Weights of a small mixture-of-experts language model, trained from scratch on English Wikipedia.
Experts: 128 SwiGLU neurons an expert, 2 picks a token, a softmax router.
Training: a variant of SOAP for the experts, 326M tokens.
Below are experts of layer 5 (counted from 0) of a mixture-of-experts language model. Rows are named router (the router's row for the expert) and show model dimensions 0-159. Each number is 500 + 50 x the weight over its row's rms, rounded and kept within 0 to 999. Numbers have three digits each.
After each expert's rows: a language model's description of what the expert responds to; "comes before" lists some tokens at least twice as common just after its tokens as in all text. This comes from a sample of Wikipedia text that the model never trained on. Tokens count by the router's weight.

# expert 34
router:548499572583509499495449348517506480457551435491533573564510556469430387503526526434502519504510494537533528564597504487493459553431559522454551559530470466512475507446555547532534506607476578496544510503561467561545446482576533471470508510572521471479472445468464520407430485456478471503462549420565474557525470483464498479538425476544553450422480444528405538402475556520515444497358549522467490570535511449402569434528479472545614590473432560438541509473430480480548511548480414
What it handles: Table row ends, prefixes
comes before: "|", "-", " War", " Carolina", " States", " Africa"

# expert 23
router:562521517477470471461490459503447434509516489495441549489565459552495486452454487506524503485454486432505403507554558553502519549538490558390548599487511510587471533476499532481521407590497627509581500578473441497509456543626455523446568508524549452480480500449503462414437479486407487523449554439525475539471553526467494437410478584579533407455508518498488619455465528517488441443464446589399423488591513465402564473558467455519600509505476533569497543502418514437529471584534542
What it handles: Table cell pipes
comes before: " ", " —", " list", " W", " $", " L"

# expert 26
router:525530474490406475441464418511488490450516489531567575467541537395513440499545532493517535517518509522488488587598520540586504514526494581512599549423440466476482463534584458587435442524487551515480521541535435605562499557572443410478503501567515505487465497517559536450468512450469471507416547481480400548402486443444543483470549505578527520461453511585474523496458579476503421474447499506465422510507429455419522518500600454495637585501403536467502541569384551514507455576546470
What it handles: Year final digits
comes before: ",", " |", "–", ")", ")\n", "\n"

# expert 8
router:485554515537435472511459480512451503483507478531571480504549457455471476441506455488509498476453477441512575562498547579509459414525519502391554547405448448531516530573433499493553436571498578612543502487421506511520423549543530399448511524588544489430397508427573514493442472474438491516437535478575424571528519400459493498421481531555513450452471531577388520475446547505540421525429470559479497440498475456454452463541535387531516599443427542489491444492445529405481505591521413
What it handles: Modals and infinitive to
comes before: " the", " be", " as", " not", " have", " a"

# expert 28
router:604566527605392562491504424445480472467501504543492494534539481400501539457477537469532451554471499466479549574574498463525517445516527583438613524379475455553467502468493510538460433568526528463515618505497424451511528573547541497462481543583496417449510524466475537464471403514426466595486554406459517502425498486522510489450462501527600511478399516535460573542501543454543481500481445468486478575545480413457570550535514454544515565483380560582504612431489505492538489555542504
What it handles: Non-Latin bytes, table numbers
comes before: " |", "%", ".", " |\n", "–", ";"

# expert 15
router:534511549600491573478447525493443483414437537579564543530521548460522439429419536462434469508467394461444470569566585531571428464418454559413589550537498490482514467496546484465461471489541566529518564521510475543519478468580623420515538561504559434456508408518510477454405523479456486524370517416494469579610537507471477533526410551509526503481513559518429528399532522554498440470493527540435455500481475556480505465591552443580549516463407484507479536517458491441480500549550514
What it handles: Infobox field labels
comes before: ":", "-", "=", "\n", "|", " information"

# expert 42
router:561541543511394445469457474501453445435514547477497591511557438406439498538453556506496481497439459474529549483590593579567478539493510459474646585522475449503494579471487477569531359580493581532516615497483411529472497540509444507483555520495548487495487491483544465427443500452492438518446559376556440547472476480502562521494493564508518443436482501519531555486422583460564449431457462488453465515559484408422509480505523389519553533413459491452486533552444560445535523510553487
What it handles: English personal names
comes before: ",", " (", "'s", "\n", " and", " Mc"

# expert 20
router:501589486532489500391501493480452491444547610608524575513521549475403456444419551479474462510453477450494471573541531588473492487485518505402562551480433405551439514527511468537529459500507505537573556503505503595526519558536535484554518506534536421501476432477560572467471485462534510551465504444551433548452549416448561444443456569573570497437350501540431583497494571530494468456474528558432403541506429421480568507498506381560582543459470488484520521501470500457546484590528516
What it handles: Predicate adjectives, participles
comes before: " to", " by", " in", " as", " for", " with"

# expert 62
router:540512560606466532438498422589518504439541527538488559475556489484524442457544463466516484483550489434468529499531556572521556553530535551424567485439471524537453497471512478482450388602497561543568502531517497547393457550532513473483541538516611447436472538494517492331491523467426429541456457505543440495510519506459530498476422540545523436366487476499450561452482510545573377398441509440429429439495456500449513434502560388522575524475445505559448513492443533460493517470526445
What it handles: Table and list delimiters
comes before: " ", " Total", " •", " Date", " Votes", " Party"

# expert 57
router:543533500563471488441512423576490441447460493559498541506493484397478511434524552454475452470488428361541551551550584530580532491529548486433573526505450436556498535471567460518519431519522538549528574526456454527489492546561569535481597553554519439509504355502537513494441445412497437560420537389554452572488532537531522535463530530479498552464471511539518569397483555506557426393445470478451474519464447404448499527484574413502576603447468506476559474486491549467540494558490450
What it handles: Abstract noun suffixes
comes before: ",", " of", " and", "\n", "\"", " in"

# expert 41
router:540554542563440448418506470508452466453448565443569524522584429490406486482502524424433455493475452452485459512508535517530537528517537513502541511498543472505479506632598477474492475550488539628518483529504430521495602522605492500483527512546448475455407441483595477467478493424425341551438484452543444610500498466509518500467514624584548363519386592590518522524500534505567522486494541513430463513508520487442469534502526472509558572441464498477493509530440557471535508490524446
What it handles: Pronouns and relatives
comes before: " was", " is", " had", " are", " has", " were"

# expert 33
router:513563558553507485487500401531499448427494478501531540518453523444521455442461502391549555500493419482423538487577466566553505524431499583468611524404512483502543536594508478539455489526480495525576590597482485531485532529539579487396599494569458466474481477450488559417471518409485415573518574429552506491477536527518513550510541535603514510441483499499476614407500515495539421455458494501514440539492400390459589484508537433480523564476420520526430574536509566425540526552504505
What it handles: Year and number prefixes
comes before: "0", "8", "2", "5", "9", "6"

# expert 4
router:555501503492383471495535439536448478505452514507512599496587518432452493405517563467525503520494503413479508548615473530569431519490503520434603444357437518531510520479491472531454501514526626512541571542493403530478472489519574503503490506561494487451480460453508536358491444461438488540488524387533449470530511482430500544420451481532599482496452568504449554469466547488513495429460428517427421489620541444471524492531488421557535555496418545519537559509416561505582489570501520
What it handles: Numbers in tables
comes before: " |", ".", "–", ";", "th", ","

# expert 18
router:482487511547482553428536415570451441473529537522466539464540495424503441429481493435504455471435493425500493582502605594529496556489537533504579565449454513476429485552559519526497417589448619471493505514432447530510497539637489459473491549568484473472505436525532462508448463467507425536391501392487469540487562536537533455495522495628490413438436511468497527528487596541539520493417501520433453529547483462449463492586447426460628578479402488505491550462454507511501547523537411
What it handles: Sports and place nouns
comes before: " ", " of", ",", ".", " in", ".\n\n"

# expert 63
router:525525498529465576452498423510514437421502559555468534474500531457450402408471560455492469475489493443491495569524564519570502477511533518503642575527491448540478554514595489511557413568504567488574472571452396550427541580603592485417574507574472508489428414490624566461478450456521484573442546405535499567468546489433512517493495599573526527449451519552515546514505586519482462427431464479456467542482490464406528468501516463510555568461492501473541501509477502489581529553498429
What it handles: Institutional and political nouns
comes before: " of", ",", " in", " for", " to", "."

# expert 31
router:551537532497444488435414458552509502503462517492531552485524501469482475518517506429401459504468427448446559550516528512526474491513555561451554577488540482536460556511521519498526417512500581508540460533488402505505524555521558502370564475493526373428464447461503521495469507403503500536486652410459442523527450479425521512378507536583509485478468529574430583473447516504491395413508489501396481417521450426397558446521556513484536552461427578523480600527404498519549510544541471
What it handles: Space before years
comes before: "201", "200", "199", "202", "198", "197"

# expert 25
router:530595572520477476443490458515517487487448600511492522550557505472526455490462457501452496519507439427479522574519558585524459484475514611431612588459457466531480580594478462516503478483473595553530530564488420465487525537504552460443518569548504458450465445352526524450519410434529476547456521444492469472546525536462541504442528504579539467475384522568444622511527579540473478522428492522366450593582533471482537513474480421535585488445432510575513547511511557501533519477545437
What it handles: Table cell spaces
comes before: "0", "1", " |\n", "2", " |", "3"

# expert 50
router:479572517552506520516461484538460478476465515465516512526530537406449485497507586417549564504545493430452487557594488498534444579485491586376593524415497470568468528491486463516470502491503536490548619554449466567541505520599505434452578539597536422440522455515460564449492454403544489518475498416516441510520494519501571539436478542527561489478473480591473575450445537475539412507433465497504478456512488437485547425470529413534542593525414567431500614483425572416579499554537496
What it handles: Digits in measurements
comes before: ".", "%", " |", "′", "°", " km"

# expert 35
router:511565583566391447422488478573496475483457474521571564540519475457531468485503466419448511460450487419554568519584535510545426488492585567409505534458455481559432532567515532524518477548512569493515534673496462557491440480600522431445633499510498489397425476429536477482488488487499492550525496401565481642436538458483494510472497486480566494436563495461530548474466542515509367466483487521468517489507531435466488472515563492494520544468353537467468489490434553481561506543476488
What it handles: Relational verbs, prepositions
comes before: " the", " a", " been", " an", " his", " two"

# expert 11
router:526510484522417460436495441605461449496476481525520552515549507467461455449554488464472474518508469420489608598497546500544472580493473506408533572509488451527429582467499479564500496541517564557536531637439493492579454500567503512433514556504550465384473488435565495429435462504455419553470575440532515550462513475492514493489484540572537453476523560495515555473496552580540509479478526529409368524598468453459532408496556433528612487488427574570555523477476514503490510586575390
What it handles: List and table separators
comes before: " ", " —;", " T", " la", " A", " K"

# expert 9
router:535565497582441467498554492547536425494530517514555511459602456543444463435503506437501445455505486478469527506572584526534515445519562561410580534517434460524414547554521484594498439534533535560499496521516495606515479568562480465472536463518529418397440439523608494386442454473563468548446502448556465529509505442471462498448520561608507454462464489524489594499509559581437475434416467519466469480571448452432500496490534427615529528407458537455472462492487515439614559536571476
What it handles: Main verbs after subjects
comes before: " a", " not", " also", " the", " used", " released"

# expert 51
router:562558484510427429508446349562393479447423467533559514461529463516483498489492542407490480477482384541483516590541604451533515546437510512508532488453483437519442501562509527490438438523540591529505515505408519526504425532517491513426494476610544453440464466533521465452488443496512448527430554490534476617457517473438551438471477585450545513509539447513509532514471522516525476517509473472418451472624511427454510456611553468499557556392448566532516597522437513431550539596498478
What it handles: Colons after field labels
comes before: " ", " /", " UTC", " January", "00", " June"

# expert 27
router:523568484531525390462508451488472476490454535545537560525544464450524454436472562508496500550535457455469482562525533506516529492505518534481618523498511384535483481490486445534404451501575593528524514491535454534536545512593485477480502563564503445477538416471577587466415450469487402554471550385494477547476481513421464548455519595590523503442443567491507599524464570473484474532398491556425436468589441476423527523545547441471603532461474557593557567450468518436529457565601487
What it handles: Closing brackets in tables
comes before: " |", " |\n", " (", "-", " –", " is"

# expert 37
router:489552525532418481556408396546470477446519475535550546469510445490429547415531524520450536504514450518506581587549492584527501496515511567471504567544453484530490516517534505525522449610466558464562489585491472562564504541543492482476547526469551477514473414461606484367532466436474434610483513456581413560491523466489551446531518582572532431399485560561500571465535545491440403455470449551470401536545482483438557446504523491510595532448435496477546616531473476449535509513559428
What it handles: Clause commas
comes before: " and", " ", " which", " but", " the", " he"

# expert 14
router:468514524539469478485486442512555513529510489551509574475570471486506487434492570460417466476474492507463506566530539485539443475501502524496601558484484422443500522498630505478551475508445601541608515522500459521514438597543637494457628480563475436492507482382632451502463428461496489485441516440519446608507532528465471486466467494571591495448454482514371533551480567482505502471431493544418439514476502448447550497509527430552657551467418467446463504448453523480521495544544476
What it handles: Verb/noun stems
comes before: "ing", "ed", "s", " of", ".S", " to"

# expert 56
router:548597510529514508417418486574512499465507527518478556519504503429422489470497518464456436536465490426524493597559506505557529523456558538403580497392448454496468517576558493513542496497481543543542524486512459545490525555547575386484579511570568515477489413542477483456512510389464424548395573385551384591510551521435538457432471502504501449501501484516400569444467566527575464501391512462480479525506409445455494500479485408553534525494407563450553497489485467417552503540467509
What it handles: Quantifiers and line breaks
comes before: "-", " of", " years", " than", " people", " times"

# expert 40
router:588508518522498523447505449573390482455555554534533563539533539486527454376513530456537478505480513410533448603547505520561511422511496560519621574530411414501477501471526466524482436535522540536546512533524427499522459524544559556450475521565484459501501429507576516458431446468451460569417514459580470568430565524446471479473492561592559469482522472480481534411461594471547444447453546568400412555512514462472542525535468406574578524432442515536501566502420537468585473562481464
What it handles: Field labels, award terms
comes before: ":", " of", ")", ")\n", "\n", " by"

# expert 55
router:543530514577479445460477480524467480462394545524539584526491456499571456533541473467534469452488444496488536547483545564541444512493549560516476555308396439569413490570526548515533486577449551482565504504434473545532418546575552425455592552499513493502496405415601471428477450513458464524406541445485467572474524452494438469456562536500588519504484491558459611425476550534551453445489472504466453523499494418504525508510514401511560552440407561491470523481500495461559450556539537
What it handles: Prepositions after nouns
comes before: " the", " a", " his", " its", " their", " this"

# expert 29
router:533596529551430431462442463530486416391462506507491530486511437363441493490476499431477494497510512432523543525545629577508509565504543525488568504504500452536519587460473470525435437541482539572481556529460355505549470542564462559489471543539497395494479510435512452427436496488486428528415556410549456514442569485550501541430495539495503499405515513526541637448502567541567517491513474530410469521555480476441544456492496457526575596434372536479454493475456479465519542525508481
What it handles: Vowel-ending name pieces
comes before: ",", " (", "\n", " de", "'s", " =\n\n"

# expert 5
router:517503533595511496506509420505476539487491507489521598491484498496539489465529572391571479501444434516490572604510554546531404525478500498501505500395417426548480542463556531525516424597496585533548501491529492529513462504592474442399592516544567451430490370409571434357459492485425510563511547417568468557452455482491496548424500576523542497507508546563520576431421579471524511535460505529479465463575498450502511456528534441546533606482515551494447566514457504442498483462439501
What it handles: Locative prepositions, headings
comes before: " the", " ", "See", " a", " New", "History"

# expert 48
router:576604542512472511451464486533496481489476501494497565474541464512466515431380450477417476440482444449486475539558518540508510467484559552498574477510420447616519534439530496550533374604530588550494567543442377543498504545556441534521536461593506389492493478405523458504467440516500365556424526414455448527461508520521506537423535537476558512444522530495449613442418558565442517477469511531491453492474475444408510484507569484498534592404463502482500541549441508490535520445545496
What it handles: Foreign surname endings
comes before: ",", " (", "i", "\n", "ov", "a"

# expert 44
router:544461545500516488499468474523452435479497488528547559534473475422474463449423485427556501493502451519491521623544447514528443498466564514478523578519454480578518531518562484501497428632473540583491545617481382513557436481467477497444560564491578461460496477507536621550474489501446376570499505433573453640442501523498617428472486495548583478453477495493499545415449577549577469471469491483455494436501486443452579440473500414536612543394482533528528509501448498496522491520497531
What it handles: Periods and sentence ends
comes before: " The", " He", " In", " It", " She", " This"

# expert 60
router:593567568509473487417462434532523479465493536536564574514522459504468485507529423455457487520465410478389530576603552516566522493429491532466573596444433516506532483557509437507477490527421580499550590598459502515502490504594513550416513529537456497512450425464515489481444448461459413531564463466570441536500484464499440431509523579576559522453450462506480532446400574470475418512382477496413480503580531498485533551503506470576605510400455516527439600497485519460546503559490453
What it handles: Numeric punctuation in tables
comes before: " ", "0", "1", "000", "5", "2"

# expert 17
router:513553550566424454482474442482510484504493547504472560483598442424464505495535509527463474393501393485360558520613589526504494505483524511492525583525457467538408522558606544606508476563475517564550516580432507477481506528550453534416552552547590450341471521490559504474492470499444437494484513493557437536532476480499484499425481563498584450478482589502496561465486511620587483515492504496458457510575524453428474473495529457556577504508445526540535579470425519501555530480551411
What it handles: Sentence ends, hyphens
comes before: " The", " In", " He", " It", " This", "=="

# expert 38
router:517466579571519504517433404505449438454484597533531528523641538484569460415489459488483465476450515434542489574517520532576524459433504590455608482388444506540515571511523568516452464500439598494498571531545432466453462481525576502521517588539457472470425444377560476482524477474460446572457488444474397495434548479530459511515513498566581446452420506469557522421424554502523469483452513474415435501562484476564464493532543452547583561483490509542530520518480471476570514564501399
What it handles: Table header cells
comes before: " |", " |\n", ";", " Candidate", " Goals", " votes"

# expert 36
router:521505537557480492461446421514549494488479511554536550417582523459547488479510457474450438423499401488462576545491536545526433488424522532461611580441419511490502501563547435601466420521467533538537485596495473474488532549576526518392566545514534448390473492489513530456467453451496450553397544453495438543506509508466506494450510498592520546429449509540411495456454507516512459491477556528389456486526447520431589417504517439560642560458455521477381537437436510445563520504470477
What it handles: Spaces and dashes before numbers
comes before: "201", "200", "202", "199", "2", "1"

# expert 30
router:489494563530390511484423399543475457532482541614500586498534482475495488424446429492505535499548522495434450525534490541490517465522483528471541520535474521477461519543522466490486517553504526482636574525482451541431408571553492434398534530559545475435493475458522467472480456467479451569463557478486489562459553382446547550475530522558564423465482565632527546449444547480512501489469505609437409451479413478463527543490548485511522551441425564458479595460457563538563558551631429
What it handles: Clause-linking conjunctions
comes before: " the", " a", " he", " well", " it", " they"

# expert 39
router:549526494508493511494487346465513487468528574527530505517596549453490489529532501484530478458497471426465467536443535506556493520524544530524668499501422486486530505511569487432498446555465522501527605489511453594497459617523514490427550433574481494502475376515474510515470501441447485553478517435518451628422478558417499475505548528589571527469473441538503627452465621495476464541451456530378473579531428440487487432529506435512547544459471542483415542540543542510512538521450431
What it handles: Months and age phrases
comes before: " ", " of", " (", ":", ")", "^{"

# expert 45
router:532544454583492561458494453532504503454497561558515512548528494473452491418560566482466524482503430421491499575484570572591508517547521517457603538499418468523475560520597454499533449545426559508531534547438449510571502552644555482477541531515500420490495356513544531463379465448530403547401505484512419600524514539419491493463553551562530463493424494541506556503493608534461474429457505512453470498513482461429504478521535424490600611439451489444518554465486520429528519533516461
What it handles: Plural common nouns
comes before: ",", ".", " of", " and", " in", ".\n\n"

# expert 7
router:554514528535457475514491418523449429406500503511519545551501491493464490491481582506540552523457487495486492527516555564545516464513511573511668569510476495486487557511528379527477423500479581509556639562481440552525502573621424502510511488469516473522425468453558505479426483420511479582470529378585443537489480570447489541456514520563509476461455477526545550469507607585536463413494468501434439541531483454408501473555517443467624567477435519514569487518438542402559543540528481
What it handles: Country and place names
comes before: ",", "\n", " |", " (", ".", "\n\n"

# expert 6
router:521535533518476551496512434502472452437496542622561550482490476432490474465469542428525497477500498436485516598561570546519521496467479541472525483487494503462423550653524459520557451536427545581547508607479500577501507548500579486408600490548511461409471449483561533447448444472489539561508531433581433599491463433494519464509521558565611455456504547471456560433438556536499488512463415531428496554506512385431463466462555428507607570445447508481520558519455533488600460507449495
What it handles: Past-tense action verbs
comes before: " in", " to", " by", " the", " on", " a"